From a checkpoint of a small mixture-of-experts model trained on Wikipedia: 8 layers.
Below are experts of layer 3 (counted from 0) of a mixture-of-experts language model. Rows are named router (the router's row for the expert), gate (a neuron's input weights, with its number), up (a neuron's input weights, with its number) and show model dimensions 64-127. Each number is 128 + 32 x the weight over its row's rms, rounded and kept within 0 to 255.
After each expert's rows: "comes after" lists some tokens at least twice as common just before its tokens as in all text. This comes from a sample of Wikipedia text that the model never trained on. Tokens count by the router's weight.

# expert 15
router [ 57 137  58 109 134 141 147 157  72 113 109  81 152 143 157 144  96  78 171 127 141  59 124  96 207 151 108 186  96 164  98 107  66  96  87 145 122 137 143  80 136 165 130 115 144 117 119 111  72 133 187 169 158 124 137  94  79  94 136 136 113 160 117 142]
gate0 [141  81  33 153 143 126 126  57 144 121 125 127 125 157 156 190 105 116  68 140 199  74 107 115 150 121 138 132  79 101  93  62  79 142 144 117 108 139  99 122 110  95 101 139 116  94  97  93 103 150 154 125 107 125 142  67 142 144 105 118 120 109  80 162]
up0 [140 160 106 138  83 124 149 126 125 136  68 119 155 104 162 174 144 144  71  82 172 106  85 179 140 148 159 128 103 147 116  92 100 189 135  86 101 124 148 187 148 123 127 158 179 133 170 108  93 180 138  66 193  67 131 165 164 113  69  84 102 172 119 157]
gate1 [128  81  90  96 158 141  38 162 125 134 131 139  63 140 125 110 156 108 122 180 131 149 186  62 117 117 117 116  81 208 154 159 154 111 164 126 149 193 149 126 104  86 167  63 106 127 142 156 138 124  54 139 117  74  86 106 124 165 135 112 137  84 181 154]
up1 [140  55 178 126 145  91 140 154 138  91 157 125 115 114 131 141 144 186 102 103 138 124 103 198  93 119  78 142 192 141 156  80 100 161 133 204  72 191 133 146  96 128 158  97 127 124 133 156 143 123  90 163  78 127  91 140  83 123 147 158 135 134 156 170]
gate2 [ 68 125 102 155 139 119 149 112  64 110 153 110 154 148 111 163 169 144  86 129 126 193 118 184 177 180  80 135 109 157 110  95 169 137  96 175 166 142 120 108 103 154 167 127 126 150  93 151 114 160 129 134 134 131 126 104 115  84 101 154  72 151  78 100]
up2 [201  69 115 111 151 121  87 118 206  96 117 126 123 108 153 127 132  88 135 164 116  66 101  79 100  87  85 174 156 127 107 122  79 163 117 141 135  99 160 202 122 144 105 158 117 102 115 107 131  46  99 135 100 153  84  88 177 142 147 171 148  85 131 151]
gate3 [169 150 168  99 129 120 164 145  71 132 177 139  80 110  81 110 110 163 120 141  90  94 137 167  69 108 163 155 110 130 170  75 139 123 138  93 189 118 134 135 133 115 146 151 105 122 151 146 150 110  68 158  69 148 140 161 146  91 114  73 105 106 112 126]
up3 [148 135 155  94 138  74  89 127 107  96 173 141 140 176 153 145 145 126 169 107 181 121 138 105 146 117 115  97 169 131 132 145 136 125  95 109 196 113  88 113 194 134  88 108 142 122 142  90 103  95  86 151 149 165 161 174 131 139 117 125  96 144 169 136]
gate4 [141 151 116 133 117 142  77 162 160 118 122 132 198  96 152 138 126 191 117 153 141 209 155 147  92 103 176  46 120 172  97 142 156 114 156 144  41  93 119 213 123 100 116 144 111 187 161  70 141 118 166 123  73 174 121 175  94  99 150  94  90  92 111  94]
up4 [157 141  73 105 155 126  90 161 109 126 180  91 198 123 146  98 158 117 133 169 109 108 157 124 181 188 132  67  97 126 183 120 122  94  91  96 118 111 116 136 171 134 171 104 173 183  82 125 128 183 153 135  77 103  72 123  31 130  99 151 119  96 126 112]
gate5 [149  94 118  84 110 146  39 145 146 191 114  78 168 120 188 150 132 156 106 216 123 122 163 102 151 125  94  95 132 133 104 102  82  83 111 121 158 157 168 171 113 162 100 162 125 111  59 152 124 185 154 192 106 175  98 126 106  90 124 144 150 111  86 101]
up5 [159 142 125 120 201  88  84 164 108 120 144 100 186 139 131  73 127 155 116 152 166 169 174  93 163  79 115  94 181 143 100 145 124 119 104 143 136 129 143 162 116 150 110 145 131 163 125 120 156 204 111 140 130 158 124 112 112 117 154 116  95 137 108  87]
comes after: " |", " was", " is", "-", " \"", " were"

# expert 10
router [ 77 105   0 130 126 149 115  94  86 131 123  64 156 107 111 130 163 100 130 129 134  97 122 114 129 191  70 123 128 102 117  80  78 104 112 196 171 180 133 146 111 115 137 124 151 121  88 125 110 152 132 149 120 175 124 100 165  40  73 109 166 108 120 145]
gate0 [141 116  55 111 147 155 116 102 159 114 205 120  86 141 131 174 102 124 143 127 172  95 146 124  97 161 121 132  89  63 130  94  91  98 160  94 124 166 111  95  67 125 145 152 108  78  88 150 134 163 133 135 115 103 160 133 139 152  77  86 149  70 102 149]
up0 [153 172 110 159  67 159 146 136 131 128 206 149 115 118  75 145 101 168  78  66 103 183  98 161 125 119 125 165 100 117  95 133 161 157 126  53 192 129 122 190 136 106 159 103 145 122 148 163 153 152  38  92 152  99 127 148 146 138  41 116 109  89 124 177]
gate1 [ 94  87 121 134 136 169  65  85 163 139 127 114  91 124 167 138 161 110 115 118 139 135 130  98 194 131 131  95 153 169 197 119 184 117 138 115 151 172 109 104 120 113 131 156 104 173 135 117 121  98 100 103 116  58 104 192 136 148 137  83 145  22 176 174]
up1 [163 107 158 168 128 131 148 164 159  98 135 145 142  98 133 149 175 202  70  54 175 169  81 157 101 107  78 106 128 142 115 106 112 140 152 159  38 160 152 192 126 122 117 105 177  76 119 165 109 113  84 135 115 158 141 134 128 128 127 134 137  85 159 160]
gate2 [ 54 162  92  90 150 111 159  62  67 152 115 154 155 182 108 157 199 133 109 106 134 152 119 195 219 146 149  96 139 158 114 104 176  89  93 169 132 178 153 167 123 104 148 106 156 125  73 133 152 117 137 136 129 157 129 154 121 131 114 108 132 164 109 105]
up2 [136 111  96 152 141 150  68 130 152 100  97 108  71 128 162 153 108 120 174 170 121 126  84  82  90 107  52 158 124  98  95 139  83 200 159 116 120 103 144 156 139 154 127 126 110  77 124 159 110  73 138 106 109 148  95  89 157  91 124 154 138  92 166 129]
gate3 [104 118  99  82 150 117 140 122 140 161 193 130  79  80  94 121  85 166  82 174 103  89 126 188 101 179 136 140 123 104 181 113 158 156 121 191 184 118 141  95  80  86  94 145 159 108 159 113 165 202  83 151 105 177 132 142 170 159 130  82 110 120 144 110]
up3 [194 107 121 123 144 122 102 120 135 105 134 121 120  96 165 127 136 124 197 144 149 129  80  86 139 103 143 113 107 118 153 191 172 116 126 118 180 144 161 124 174 103 104 101 153 122 125 118 107  93 110 106 134 127 172 181 119 131 130 188 133 144 180 154]
gate4 [ 75 155 120 100  78 135 113 178 155 134 133  97 172 118 119 106  90 140 126 132 160 175 128 109  99 124 197  67  71 111  83 103 200 110 144 156  72  63  93 143 114 110 106 145 108 156 127  89  94 109 140 130  97 136  84 114 122 146 123  99 120  95  69  42]
up4 [151 132  99 131 144 139 143 131 139 110 153 124 201 193 147 104 132  94 120  77 140  90 171 129 147 172  78 147 120  78 126  71 144  77  64 189 110 119 158 194 107 109 147 129 134 172  95 135 143 147 139 142  80  75 115 175 172 102 153 148 144 110 115 137]
gate5 [150 111 110  99 130 150 113 116 147 140 166  87 121 112 173 165 180 146 141 162 167 111 182  95 141 112  83 101 101 138  98  72 102  69  64 138 159 174 152 167 152 154  74 167 126 112  70 135 122 198 195 168  70 185 135 126 112  46 100 112 171 131 145 123]
up5 [157 137 115 164 137  89  88  97 113 122 195 162 108 170 103  88 128 120 110 113 132 209 162  73 152  73 160 111 155 140 104 112  99 130 142 169 148 143 144 163 143 144  95 140 147 116  95 159 101 186 158 131 135 151 143 108 117  93 107 130 158 161 165 174]
comes after: "20", "19", "18", " New", " United", "°"

# expert 5
router [ 55  77  56  89 122 141 165 115 107 118 129 103 121 177 151 138 131 105  96 143 136  98 151  86 183 178 123 246 164 120 119 103  82 133 133 141 141 177 125 146  84  82 155 148 135  99  68 123 138 168 188 153 142  81  97  88 168 101 104 169 149 147 102 131]
gate0 [151 152  24 133 175 135 129  96 164 121 144 108 108 136 171 179 111 111 120 148 171  78 123 148  86 148 103 120  78  85 164  98  75 113  98  95 107 100 130 112 130  99 163 139 107 125 121 117 137 149 123 146 112 100 180 135 143 143 111 104 140 122 130 175]
up0 [144 159 114 142 103 128 125 171 153 118 150 141 142 167 119 152 160 129 105 136 152 143 104 182 130 152  96 131 112 105 120 109 112 152  99 173 136 101 146 168 133 108 129 163 152 143 152 105 129 174 128  91 110  67 129 160 151 117  97 106 133 126 146 153]
gate1 [135  71  92  87 121 125  77 186 111 140 120 136  43 160 154 107 156 123 150 124 135 169 131  78 133 100 125 161 107 176 185 143 174  99 134 113  60 168 181 145  81 166 110  95 118 168 106 170 145  93 107 171 119  77  82 142 168 128  86  61 175 104 162 196]
up1 [166  93 163 137 149  85 126 193 102 111 110 148 167  94 120 138 162 182 116 149 139  96 119 139 116 104 101 103 140 130  65 113  88 178 179 120 100 171 129 109 136 111 160 110 145  88 114 106 100  86 119 132 104 106 172 139  87 170 157 181 121 151 187 145]
gate2 [109 171 115 125 126 152 178 142  92 111 150 106 126 229  62 140 210 148 129 154 149 170 102 193 178 140 151 129 104 149 129 104 134  98 106 132 127 151 141 156 115 157 136 116 139 126  78 167 124 126 167 140 127 141 123 109 160  87  97 147 115 118  98 135]
up2 [119  97 111 113 164  89  95 107 183 121 122  96 119  58 150 171  80 122 154 150  94 136 114  99  93 146  89 117 152 111 104 129 101 179 105 133 113 126 168 123 115 107 148 125 129  76  96 125 120 118 122 101  68 184 123 107 155 179 161 178 146  93 152 130]
gate3 [169 142 121 105 107  97 122 131 129 210 167 176 118 138 186 104  85 167  86 158  84 128 207 172  99 182 151 179 125 108 159 120 147 108 144  85 151 134  99 156 102 103 127 195 158  69 191 139 144 158  82 119 103 155  87 153 157 116 147 133 145  85 151 109]
up3 [179 107 111 106 127 156  97 120 157 107 167 142 149 148 136 140 104 125 186 129 130 113 106 117 170 124 119 110 163  99 132 165 153  85  68 125 154 114 153 130 182 134 113  86 199 137 144 159 119  91 128 121 132 147 130 195 126 139 141 120 134 127 208 134]
gate4 [105 103 121 132 120 175 111 169 142 129 138 120 202 131 135 117 105 128 101 129 148 147 161  83 156  63 189  71 143 169 135 124 119  71 195 159  58 122 109 161 143 109  92  96  90 146 153 135 135 109 175 124  83 150 117 148  94  74 149 115 105 122 105  87]
up4 [ 78 118 126 135 188 127 153 145 162 116 136  74 212 167 152 163 178 135  97 121  79 120 160 100 134 186  99 117 130 103 170 152  81  93  65 127  86 163 115 172  99  73 167 116 190 192 118 162 113  81 171 137  77  78  91 202  99 112 131  95 128 128 104 128]
gate5 [137 109  95 101 114 172  90 137 119 133 142  86 129  98 163 113 186 173 122 157 162  68 134 102 146 102 111 148 124 102 112  72  59  81 130 137 181 151 139 151 130 154  89 126 134 140  90 176 121 186 172 206  66 175 156  90 126  71  88 119 178  81 134  85]
up5 [181 114 137 121 149 124 100 131 113 107 182  89  90 142 116  62 161 219 134 149 140 221 119  98 173  39 140 134 204 120  99 171  96  96 168 109 153 117 117 163 137 136 109 149 137 151  83 155 127 148 138 144 149 141 129  94 149 126  96 144 170 136 145 103]
comes after: " a", "==", " an", " his", "18", "10"

# expert 13
router [ 96  78  98  68 121 155 105 123  98  44 108 105  85 145 128 141 133 151 138 171 120  95 148 146 196 153 109 126 161 113 133 120 103  78 162 135 115 140 149 127 130 119 175 149 139  99  54 151  83 109 162 199  84 136 112  63 135  91 131 161 199 129 152  97]
gate0 [126  66  59 108 120 138  80 102 141 119 145 114 108 134 160 174  91 149  82 116 174  13 151 138 129 126 122 127 122 122 119  86 117  66 130 139  95 120 100 126  71 110 170 121  92  67  95 105 166 154 158 163 118  82 142  90 145 131  70 115 142  72 104 176]
up0 [107 101 102 142 100 143 111 128 130 121 141 103 156 125 170 190 121 131  69 104 137  71 151 160 165 160 108 158 133 104 126 105  90 149 156  81 105 130 122 204 103 109 147 162 148 123 145 110 177 185 118 113 157  82 107 139 202 124  41 138 101 139 152 135]
gate1 [136  94 108 137 126 138 107 140 125 147 102 116  83 144 143  86 191 112 143 136 121 125 129  93 168 122 121 149 144 159 174 148 147 100 137 124 123 138 176 128 106 155 142 122 109 158 125 155 141 103 109 162 147  75  71 175 147 159 175  93 124 115 143 153]
up1 [138 121 164 155 113 134 127 159 150 112 172 139 140  86 150 154 132 166 109 117 142 143  78 153 129  98 102  94 143 167  85  99 112 114 164 143 135 125 108 109  83  89 141 107 139 110 119 131 136  96  92 121 120 114 145 177 104 135 132 173  83 108 180 149]
gate2 [101  94 118 124 161 113 116 140  59  96 125 169 105 219 120 165 162 116 155 158 139 193 169 177 162 192 114 130 137 135 106  89 170 150  65 199 152 195 153 121  85 137 118 141 105  83  64 144 121 133 197 132 113 148 105 104 134 133  67 175 126 148 122 113]
up2 [142 132  93 119 137 139  55  92 170  70 110 102 126 129 163 154 132 126 172 148  97  90  76 109  63  86  80 145 140 138 149 143  98 157 178  90 132 117 172 124 162 142 130 127 122 126 142 155 110 119  73 137 146 209 112 134 132 106 161 139 142  90 116 109]
gate3 [133 140 149 151 127 139 172 141 199 188 177  88  17  79 101 138  80 163 116 125  58 123 111 201 101 123 198 153 123 122 184 109 129 150  91 100 157 120 145 121  98 129 144 143  98  97 131 188 128 102 101 173  91 162  64 118 128 140 111 104 115  92 101 150]
up3 [161 148 132 124 200 109 110 120 176 145 119  93 113 122 152  96  65 125 169 157 143 143 120 116  90 105  63 144 100  93  94 154 180 145 102  71 163 103 139 104 142 159  77 101 181 136 103 144  95  99 102  97 115 136 153 190 113 144 151 140  97 157 161  84]
gate4 [103 145 128 155  86 130 103 172 177 140 131 119 163 109 116 124 122 154 117 142 136 136 116 134 105  82 199  51 110 129 117 126 122 156 128 113  75  85 107 182 180  91 120 108  87 141 138  87  72 110 143  96 103 126  96 100  79 125 151 150 100 124 130  78]
up4 [148 153  73 137 179 150 141 107 140 136 184 104 199 165 121  91 138 150  93 110 110 139 150  75 154 142  94 141 154 129 107 115 116  87  95 171 153 158  91 168 113  96 148 111 131 175  87 149 161 121 145 123 101  95  91 145 116 129 171 173  95 158 132 110]
gate5 [123 123 128  80 149 147 119 129 120 152 179  93 142 138 175 103 119 155 153 169 169 107 140 101 156 127  82 106 128 144  99  65  84  86  82 109 181 165 139 174 162 166  70 161 145 124  77 161 116 185 175 204  58 202 126 155 109  59  93 103 150  91 151 118]
up5 [124 113 125 117 197 121 111 136  71 138 197 122 117 177 100  75 113 127 149 151 131 187 124 111 186  85 101 115 199 107 145 160 118 163 165 171 171 144 110 164 127 179  57 158 170 135  87 121 132 197 164 133 153 145  75 111 137  79 136 129 160 126 119 171]
comes after: ".", " |", ",", " /", ";", "′"

# expert 9
router [114 113  84  86 127 171 126  68  87 103 118  65 134 103 177 193 172  46 157 186 113  67 155 128 122 147 111 140 144  69 129  75 123  95 127 120 130 131 151  94 159 167 165 101 153 138  75 133  49  97 168 149  98 150 139  77  73 110 116 154  92 131 132 166]
gate0 [152 114  45 145 150 140 106  76 139 125 126  98 112 131 148 158  74 129 129 161 178  57 160 142 115 162 162 111 110  75 141 133  96 127 171  83  64 108  92  70  96  83 177 149 139 115 123 115 148 138 152 138 120 126 160 145 144 184  76 115 133  87  99 153]
up0 [138 156  93 149 104 108 146 140 139 116 137 123 143 116 147 128 113 145 107  90 171  93 109 153  86 121 179 106 101  98 147 113 104 117 112  49  79 143 160 152 123 109 148 131 196 166 171 121 132 175 105 108 141  33 133 201 217 128  54 101 161 155 144 200]
gate1 [154  81  93 109 126 130  99 195 137 114 151 120  82 196 131  93 147  99  94 190 135 131 127  56  99 130 139 127 141 153 163 108 142 143 154 142 116 170 151  96 140 149 146 108 136 132 101 134 110 112  75 137 194  81 117 114 113 167 127  97 140 103 191 135]
up1 [181  97 173  88 129 121 191 224 147 132  86 135 120 128 149 161 130 108  83  83 126  99 130 156 119 112 109 176 174 133 141 122 104 165 128 151 137 101 111 158 130 144 141  76 175 101 162 147 141 110 139 140 114 131  92 143  90 154 160 175 120  88 179 195]
gate2 [179 147 112 129 128 137 182 152  37 111 116 160 151 202 111 173 193 140  68 145 111 186 145 174 170 108  82  98 112 147  86  79 151 112 110 150 149 160 133 139 114 165 123 162 152 151  96 146 115 122 168 113 115 146 119 117 142  80  92 106 126 158 134 104]
up2 [124 115 103 116 150 132  90  93 154  66  82  90 112 145 157 132 147 112 149 125 131 110 102  78  88 110  87 126 137 110 150 145  78 186 153 123 110 129 124 188 125 111 175 112 121  57  90 166 135 101 120 101 103 155  99  81 152 125 120 142 153  96 170 142]
gate3 [114 101 152 158 178  91 137 120  90 152 209 132 102 133 131 153  85 128 100 142 112 105 126 189 112 150 117 167 105  80 174 116 137 116 141 113 142  94 151 101 114  90 145 163 185 117 157 165 163 155 105 187  76 128  88 131 122 122 131 117 101 118 157 122]
up3 [161 121 128 139 204 114 113 132 134  95 154 159 117 151 127 129 161 111 157 128 164 151 127 112 134  83  72 143 117 113 142 127 169 101  93 117 179 125 131 131 176 148 111  99 160 139 127 129 129  92  77 154 167 114 164 160 142 149 127 119 100 183 161 123]
gate4 [144 134 100 101 108 143  64 186 132 116 120 117 173  83 180  88 117 154 133 135 110 160 103 130  86 111 224  65  86 123 149 112 163  75 130 114  46  88  82 174 139  85 128 145  76 159 161 103 123 120 148 121  45 139 147 151  32  98 110 100 142 142  72  79]
up4 [105 130 104 101 203 143 121 150 191 143  92 116 152 131 100 166 161 138 100 145 134 110 101  99 108 156 104  75 105 125 134 108 139 109  72 138 116 143 137 150 126  91 108  60 160 187  82 123 147 134 185 114  82  86  89 147 133 138 106 173 135 104 105 113]
gate5 [103  97 120  85 104 137  90 143 119 156 167  51 124 138 204 126 167 143 113 140 179 101 115  85 178 125 118 105 107 166 107  63 103 114 112  97 167 194 186 163 152 162  74 182 156 165  83 136 111 188 131 190 115 194 144 128 119  82 125 139 128 119 166 109]
up5 [133 167 133 127 144  93  63 153 130 135 174 124 124 169 129  59 135 149 124 157 165 156 119 112 157  84 120  99 169 152 178 128 103 116 125 112 141  99 128 146 160 162 108 155 189 110 116 162 104 176 115 137 180 169 160 137 140 101 113 108 110 142 179 137]
comes after: " |", ",", ":", " the", "-", " ("

# expert 14
router [117 107  72 143 135 153 168  83 126  91 126  99 119 155 166 179 116  94 113 152 142  79 141 107 127 170  87 157 179 107 153 122  97 117  87 113 168 193 145 110  75 117 155 134 116 174 110 132 118  93 128 153  92 142 144 141 164  90 125 134 115 159 136  93]
gate0 [158  92  47 125 114 133 103  92 120 139 134 103  98 121 185 186  74 157  95 123 183 108  87 152 106 117 134 111  89  97 119 130  90 121 155 130 129 161 106  90  95 123 150 114 104 103 106 126 151 124 144 150 117 105 143 102 113 147  67 109  99 110  85 171]
up0 [166 158 103 137  99 160 113 138 137 148 139 103 121 120 109 165 119 145  91  87 193 133 108 157 118 117 137 154 100 114 121 126 117 161 147  56 224 163 102 165 128 128 124 118 143 120 174 105 138 163 111  87 126  56 161 130 150 104  44  99  97 135 109 144]
gate1 [112 110  75 167 163 166  94  99 133 149 143 135 102 143 154 125 164 112 105 129 146 152 171  59 142 129 110 118 130 141 194 119 131 139 120  88 143 162 178 102 104 131 115 118 106 114 120 141 160 100 115 153 122  89  99 132 138 131 129  94 127 125 124 146]
up1 [155  91 206 113 165 170 129 161 142  92 114 143 109  84 125 153 122 176 124  51 141 129 110 170 145 120 122 110 137 151 114 116 111 140 162 131 125 152  92 135 118  95 163 116 151 185 126 122 134  95  75 161  93 104 157 133 123 162 160 130 125 123 167 173]
gate2 [128 200 108 144 107 131 148 147  64 111 115 132 177 225 106 141 185 152  91 151 147 167 123 169 160 112 121 141 141 124 118  51 113 123 117 135 143 184 110 156  72 105 129 111 101  97  79 127 110 172 133 108 135 128 117 142 152 124 103 113  70 145  67  99]
up2 [169  60 107  89 143 152  82  93 128 103  95 107  70 143 175 153  79 143 158 168  97 107 132 129 142 129  49 148 136  94 121 157  79 162 137 155 138  94 163 137 176  82 136 172 139  60 112 181 115  59 141 129 109 171  93 108 145 134 162 156 183  74 136 118]
gate3 [160 141 122 145 153  78 183  68 145 197 184 152 109 111 101 107  89 123 106 104 104 128 129 184 113 187 127 119 158  89 139  91 130 134 152 106 162  96 107 146 140 144  84 134 137 105 162 132 155 166 112 146  79 173  90 168 150 120 155 114 126 138 137  96]
up3 [149  96 146 137 148 176 118 135 125 106 123 152 143 102 152 135 118 148 143  70 144 133 108 179 114 131  95 111 130 118 132 122 148 106  99 123 148  64 100 155 178 148  88 109  95 141 146 141  80  90 146 108  85 150 156 164 117 106 154 155  96 154 203 136]
gate4 [124 142 115 126 136 134  92 152 209 122 124 132 177 143 138 131 135 175 135 174 175 198  96 122 112  60 190  72 114 152 120 125 137 156 150 156  42 120  84 149 113  82 117 119  61 125 177  88 104  94 132 120  98 109 108 116  66 103 125 107  89 131 110  95]
up4 [130 159  96 121 158 116  96 179 119  97 111 101 165 186 126 122 190 104 146  84  87 120 133 110 136 210 106 129  96 130 137 115 123  88  97 131  73 128 119 156 148  91 125 109 169 177 147 151 173  97 182 120 117 110  94 160 113 116 157 164 112 113 100 106]
gate5 [130  67 131  79 167 162 105 140 155 155 160  58 162 127 175 144 190 101 119 166 159 121 149 126 185 140  88  90 160 153 102 108 101  76 100 127 152 164 125 169 157 116  70 146 146  82  79 140 109 172 167 198  78 174 190 160 137  81  97  79 155 108 190 137]
up5 [157  89 131 132 158 103  87 131 109 110 184 119 166 186 121 112 118 130 139 153 164 152 134 115 161 115 100 132 195 123 103 135 143 122 147 130 138 118 137 153 137 138  74 141 152 138 103 172 119 156 155 127 131 163 144 147 152  68 140 146 142 147 149 146]
comes after: " ", " of", " and", " to", " by", "-"

# expert 1
router [102 120  59 110 179 155 143  97  82 107 142 121 157  90 156 118 130 106 158 135  93  74 155  89 156 163 106 178 134 157 158 103  77 114 124 131 177 160 114 112 117 146 150 140 222 127  69 142  68 142 182 112 112 144 131  97  77 100 114 109 114 143 124 171]
gate0 [166 110  31 136 113 145 111  89 107 135 192 133  93 102 189 175  99 140 116 187 186  75 134 114 106 133 137 109 107  90 116 102  96 168 116 116 104 181  99 123 110 126 174 147 108 121 100 127 157 129 130 149 125  97 158 112 128 194 117  99 119  72 128 167]
up0 [123 127 132 141  93 149 139 124 106 135 137 152 157 104 170 187 144 150  98 106 186 161 113 138 117 120 140  95  97  91 117 123 103 205 130  79 144 176 130 201 162 145 166 141 123 117 155 139 119 135 135 113 162  37 116 165 112 132  69 103  93 100 155 154]
gate1 [147 108  91 107 109 147 116 124 131 167 120  96  38 136 157 144 155  94  98 131 129 127 127  88 131 130 106  87  79 198 182 153 137 121  98 102 150 186 134 186 151 143 124 114 156 178 110 122 129 102  95 158 128 136  88 140 176  90 167  96 158  78 190 174]
up1 [197 101 153 132  80 112 157 119 136  89 127 132  96  42 132 124 131 153  89 105 128 148 103 141  98  86 120  80 115 192 113  35 136 129 151 130  91 112 137 142 146 124 177 152 161  89  93 175 110 106  64 142 110  77 129 135  81 130 138 197 144  67 217 177]
gate2 [119 128 115 131 153 108 181 128  78 105 123 148 145 240 100 130 206 151  80 114 159 167 162 159 131 120 125 120 128 144  66  56 132 147 120 150 168 189 103 111 153 119 168 112 167 147 101 128 128 150 120 122 112 119  86 118 126  87 114 107  91 126  82 118]
up2 [ 96 126  95 113 147 154  58 108 134 111 119 120 136  85 124 181 105 136 161 154 100 101 108 101 146  97  60 127 142  87 139 173  83 146 174  98 126  91 130 145 115 110 143 119  92  30 111 116 153  87 146 138 126 175 106 158 159 106 190 186 197 107 122 117]
gate3 [179 149 135 116 137  92 130 108  71 163 154 136 110 125  87 114 103 111 124 144 105  92 141 177  54 165 145 152 131  96 149  87 108 126  77 102 223 157 103 151 104 104 164 117 139  74 167 138 156 194 110 138  90 148  72 110 137 163 134 117 146  80 140 102]
up3 [167 102 145 114 179 131  93 142 140  86 128 145 135 151 128  96 135 149 179 141 123 136  87  68 176 108 116 124 153 143 187 164 176 107 106 111 120 105  76 102 151 160 134  87 176 105 178 142 106 106  93 158 148 179 174 126 104 174  79 112  94 144 159 128]
gate4 [148 147 132 111 110 166 127 189 127 162 145 108 136 121 151 126 108 201  84 161  98 169 190  98 116 110 201  70 139 159 119 135 176  93 146 122  88  90 157 195 123  79 135 152 134 144 148  73  79  89 150 133  76 166 102 119  84  97 156  78 115 113 112  75]
up4 [ 94 120 103 123 168 170 114 114 111 113 139 104 166 192 184 112 186 153  70  84 145 113 145  58 135 177  90 109 108 152 110 100  86 100  88 148  93 144 130 169 119  80 136 132 150 216  70 100 139 126 164 156 101 120 113 139 100 144  60 126  85 128 123 130]
gate5 [107  90 115  93 172 150  67 159 154 149 159  89 117 102 182 124 165 143 112 174 183  99 117  98 172 135  97  85 114 123 104 106  80 123  81  92 139 156 172 158 185 197  90 164 118 142  88 138 109 178 185 160  99 193 118 151  79  34 106 148 128 114 159 104]
up5 [131 143 142 117 151 105 110 180 126 121 135 119 105 120 130  54 158 159 143 121 145 168 116  73 168 112 115 128 149 140 165 150  89 144 143 138 146 112 154 160 168 168  95 137 136 141 109 130 148 172 137 123 143 146  92 135 120  83 160 141 140 157 142 184]
comes after: " ", " (", "–", " in", " In", " $"

# expert 2
router [134  77  77  95  83 129 120 119 107  62 113  85 112 129 169  97 121 149  94 174  99  88 167  90 144 147 107 135 124 117 132 116  90 120 105 190 112 141 147 164 112 104 204 124 154  79  76 160 123 149 169 111  97 170  59 119  85 123 131 172  90 101 131 129]
gate0 [149  94  65 111 105 145 117  74 143 119 123 114  50  74 184 154 118 145 107 122 176  78  91 161 137 156 138  98 103 116 121 135  81 104 108  99  97 179  84  99  99  89 183 102  88 114 129 113 154 156 119 130 132 119 193  87 113 172  80 102 144  65  82 160]
up0 [150  92  86 127  38 122 116 139 149 129 135  91 130 139 167 139 147 114  87  81 179 182  75 116 126 126 168 146 152 120 125 151 148 129 143 110 126 136 107 175 146 123 169 116  93 170 166 115 125 143 133 114 136  69 157 145 167 118  89 108 148 108 127 155]
gate1 [160  72  88 101 108 141  96 171 160 180 117 137  97 125 139 109 121 112 156 149 125  84 175 110 173 130 116 145  89 113 201 103 101 124 121 104  92 129 184 150 101 164 111 109 121 164 139 150 126 109 115 152 114 113  83 176 146 156 150  74 142  76 151 165]
up1 [132 126 143 130  66 152 117 170 185  93 135 141  92  64 135 133 101 180 120  85 129 135  71 184 128 136  97  94 117 159 122  74 110 135 155 145  57 180 168 145 110 110 170 124 145 117 101  91 117 100  97 150 110 127 154 127 128 155 153 175 140  93 200 177]
gate2 [ 69 145  91  99 107 141 192 116  88 142 121 126 132 178  85 154 168 143  85 160 128 192 119 198 144 157  89 128 140 115 104 112  90 149 125 140 118 155 118 136 127 171 145 124 119 158  64 153  74 131 155 121 123 145 101 180 142 112 131 113  99 157  86 129]
up2 [158 138 109 139 143 121   0 127 182  95 100 129  91  87 150 132  83 104 168 137  76  79 106  40 116  99  76 154 141 110 137 146  78 169 103 128 124 107 134 144 127 116 115 127 126  51 133 140 127 139  89 121 163 176 127 101 186  86 155 194 188  71 137  95]
gate3 [172  74 162 108 133 130 158  80  86 128 159 115  78 134 122 101 102 119  93 176  83 100 147 141 151 147 124 159 130  83 146  52 150 118 146  80 159 111 136 123 126 100 156 144 107  85 144 155 118 174  87 193 111 185 102 119 154 139 109 140 134  80 161  95]
up3 [170 114 152 168 194 116 136 137 134 125 105 116 132 168 143 132 138  85 171 111 103 138 131 117 121 124  80  92 188 131 190 141 130  97  60  97 204 122 108 104 218 165 140  92 199 122 119 122  92  86 133 148 119 171 127 189 159 108 160 138  84 186 151 155]
gate4 [114 141 111 145  41 159 128 141 146  71 123  90 179 132 130  73 138 168 113 168 114 140 164 141  84  81 203  95  92 145 120  80 139 151 197 142  80  91 138 130 123  86 138 123  87 135 138  98  83  98 152 108 103 108 103 135  55  78 125 136 140  88 137  61]
up4 [ 93  92 117 148 136 184 143 152 134 148 190  83 211 192 153 138 128 123  92 118 143 118  96 105 188 156  86  94 113 149 200 132 140  61  79 120 131 155 115 139 137  50 222  96 136 179  99 127 116 128 203 166  71 110 111 134 106 132 153 136 102 103 148 134]
gate5 [149 123 100  72 117 133 127 157 136 157 171 100 151 109 181 144 158 160 139 181 160 116 128  99 185 126 122  81 146 134 132  90  63 107 105 129 115 124 180 164 174 126 100 129 160 137  65 137 109 180 198 201  56 206 156 142 117  75  61 126 160 104 134 123]
up5 [165 144  97 120 116  91 112 152 117 100 167 127 172 118 139  57 117 108 153 127 141 176 142 128 191 136 126  79 193 109 119 142 103 130 127 140 135 112 127 166 169 139 112 140 122 135  94 154 118 196 132 166 127 126 163 113 145 125  99 118 130 136 148 161]
comes after: " the", " The", "The", "0", "|", "1"